config.yaml
d_model: 224
experts_per_token: 6
d_shared_expert: 0
activation: "squared_relu"
balance_bias: true
optimizer: "muon_variant"
batch_tokens: [32768, 65536, 98304]
Below are experts of layer 5 (counted from 0) of a mixture-of-experts language model. Rows are named router (the router's row for the expert), down (a neuron's output weights, with its number) and show model dimensions 0-223. Each number is 200 + 30 x the weight over its row's rms, rounded and kept within 0 to 999.
Before each expert's rows: a language model's description of what the expert responds to. This comes from a sample of Wikipedia text that the model never trained on.

# expert 27
Description: Last piece of a word or year right before a period, comma or line break, such as grow-th, ev-il, 181-5, percus-sion.
router,259,221,219,165,206,221,155,219,196,194,199,176,224,188,159,149,170,229,198,181,197,222,244,234,192,160,197,223,185,149,199,181,248,177,224,174,223,190,149,217,136,196,164,192,188,230,192,189,239,212,240,186,243,206,176,147,224,203,221,190,161,141,213,98,141,182,214,171,183,180,166,215,160,231,208,186,218,220,275,278,148,222,225,242,206,207,139,201,220,190,245,150,158,234,201,193,204,227,228,189,135,185,223,241,179,202,199,209,212,213,204,181,181,176,212,202,167,220,182,232,221,170,230,221,205,202,236,191,198,254,268,210,267,194,198,185,154,172,204,249,236,182,171,187,175,223,165,175,177,226,220,207,198,184,199,220,217,203,228,193,174,207,223,205,196,210,216,236,218,213,194,218,214,159,242,225,157,208,237,181,208,222,245,187,193,171,150,218,162,198,221,263,220,170,227,296,209,168,213,203,173,199,213,188,219,174,216,210,191,173,265,159,221,198,197,218,195,225,203,188,211,137,160,201
down0,241,191,127,146,168,168,231,210,203,171,158,244,225,229,213,208,161,198,217,209,221,235,206,225,208,228,188,214,132,168,158,187,232,198,192,242,171,169,244,223,234,214,216,188,208,195,177,221,207,153,192,217,180,237,160,211,226,195,189,210,223,220,173,232,218,176,222,186,177,228,167,195,218,232,222,151,193,187,219,214,188,143,193,180,212,216,164,202,205,196,212,254,230,185,204,255,193,205,166,223,168,143,209,242,167,171,139,182,132,204,240,167,194,222,183,230,184,220,177,217,171,170,145,247,177,196,202,243,206,226,183,170,193,201,166,199,213,285,148,151,130,240,215,229,92,225,202,207,207,201,196,166,187,229,220,159,248,205,174,194,183,185,194,224,190,191,154,238,240,227,229,190,211,211,169,150,238,192,168,173,187,226,240,208,186,183,247,198,239,193,215,150,225,213,220,249,226,224,244,197,217,194,197,225,221,174,272,191,188,222,173,239,189,194,201,183,211,194,162,136,248,211,221,226

# expert 33
Description: Short syllable pieces inside foreign or unusual names and words, such as min in minyak, Bas, Zlom-is-lić, Yam-aha.
router,201,145,211,200,212,215,219,215,236,222,184,177,245,171,155,210,205,201,211,152,220,214,245,257,138,180,152,216,133,203,224,233,224,216,270,190,226,202,168,216,175,168,255,214,204,187,142,187,230,189,238,164,197,188,247,159,201,173,216,194,226,197,234,172,143,187,205,220,196,211,229,225,211,153,199,209,210,248,167,180,179,225,194,207,225,185,201,162,245,216,216,252,167,201,219,201,201,212,237,135,191,228,210,199,213,225,145,202,248,185,192,191,220,178,235,233,212,159,202,201,178,196,242,208,218,186,195,190,159,207,273,233,226,169,205,153,163,171,195,225,201,229,208,140,166,169,175,150,195,224,209,133,175,183,196,209,208,205,173,128,190,222,164,162,184,221,246,251,218,174,202,183,166,146,175,256,225,201,250,199,225,219,171,133,193,228,264,243,221,232,213,253,212,226,166,225,233,202,248,219,191,175,233,159,175,215,205,236,197,214,245,170,208,239,163,260,209,213,197,190,206,192,221,209
down0,183,203,202,208,212,228,182,237,201,238,192,191,249,152,211,152,201,134,226,187,175,196,177,282,161,188,185,186,275,226,206,210,189,208,223,232,235,251,127,187,214,131,238,220,183,148,156,188,215,218,177,201,218,160,182,218,229,196,211,191,218,196,183,163,187,158,178,207,238,173,160,197,202,214,165,239,187,197,214,237,224,202,167,180,216,255,190,158,157,186,191,210,60,237,253,240,199,200,216,208,144,218,194,180,161,214,244,246,242,216,215,236,215,230,220,211,205,205,194,171,188,222,228,232,169,196,194,226,166,213,161,214,237,211,218,216,189,187,224,176,223,198,224,185,196,185,214,230,150,165,187,193,223,218,176,226,208,192,218,226,240,164,184,224,200,224,179,219,144,144,173,242,239,145,200,224,237,145,186,227,206,208,171,209,219,136,184,215,184,198,180,199,207,156,222,258,184,158,234,216,232,204,182,205,199,185,217,175,148,196,162,236,230,175,181,176,208,255,168,217,233,211,205,189

# expert 25
Description: Tokens opening list items, titles or asides: dashes starting discography lines, opening quotes and parentheses, "===" headings, "as", and CJK/Hebrew characters.
router,209,210,130,192,182,201,200,244,217,187,186,139,238,160,165,220,204,183,170,154,246,194,209,185,160,175,154,203,220,195,170,221,237,170,257,136,200,166,226,207,204,204,193,223,227,203,169,150,253,185,242,195,173,224,215,177,256,231,233,226,172,170,187,175,211,226,238,205,200,249,176,188,191,159,210,227,158,275,176,225,190,203,220,143,167,211,219,151,181,207,187,263,191,225,204,219,186,192,214,195,214,221,226,202,215,192,205,225,200,232,162,171,193,184,226,216,170,155,176,173,190,175,240,200,179,142,277,205,194,216,251,259,232,209,177,143,145,157,185,244,179,249,210,153,215,194,178,153,157,172,212,182,156,148,223,218,198,192,197,178,199,243,191,203,182,181,216,173,205,279,216,173,210,185,170,187,213,178,219,173,190,239,166,207,167,199,178,156,193,220,195,222,244,205,226,221,170,183,243,249,178,228,229,158,182,224,179,233,251,211,266,166,186,221,212,245,187,246,232,241,200,182,183,209
down0,235,172,227,220,205,183,207,197,116,172,205,242,168,228,182,169,242,205,159,222,237,163,260,236,223,197,209,196,208,230,220,195,207,178,180,237,223,216,246,175,178,200,244,225,217,249,210,184,188,196,128,196,197,239,204,185,215,171,200,205,208,200,150,172,201,197,238,195,214,215,228,194,194,169,218,238,196,194,189,217,231,161,199,235,208,189,245,273,274,163,214,169,160,218,195,235,303,245,177,204,220,207,171,198,251,190,251,142,171,213,190,187,203,178,203,170,197,239,248,204,216,198,162,212,249,146,183,157,208,235,185,203,236,171,166,172,199,167,204,269,198,277,219,178,156,155,217,133,185,237,210,182,187,202,219,177,254,198,196,161,232,172,204,194,171,205,224,207,175,213,195,236,167,203,222,222,210,227,203,149,154,172,144,215,227,165,172,205,200,218,218,174,197,168,179,135,203,229,127,222,218,206,164,212,181,184,204,196,193,198,143,203,167,167,214,194,238,182,170,169,206,196,174,193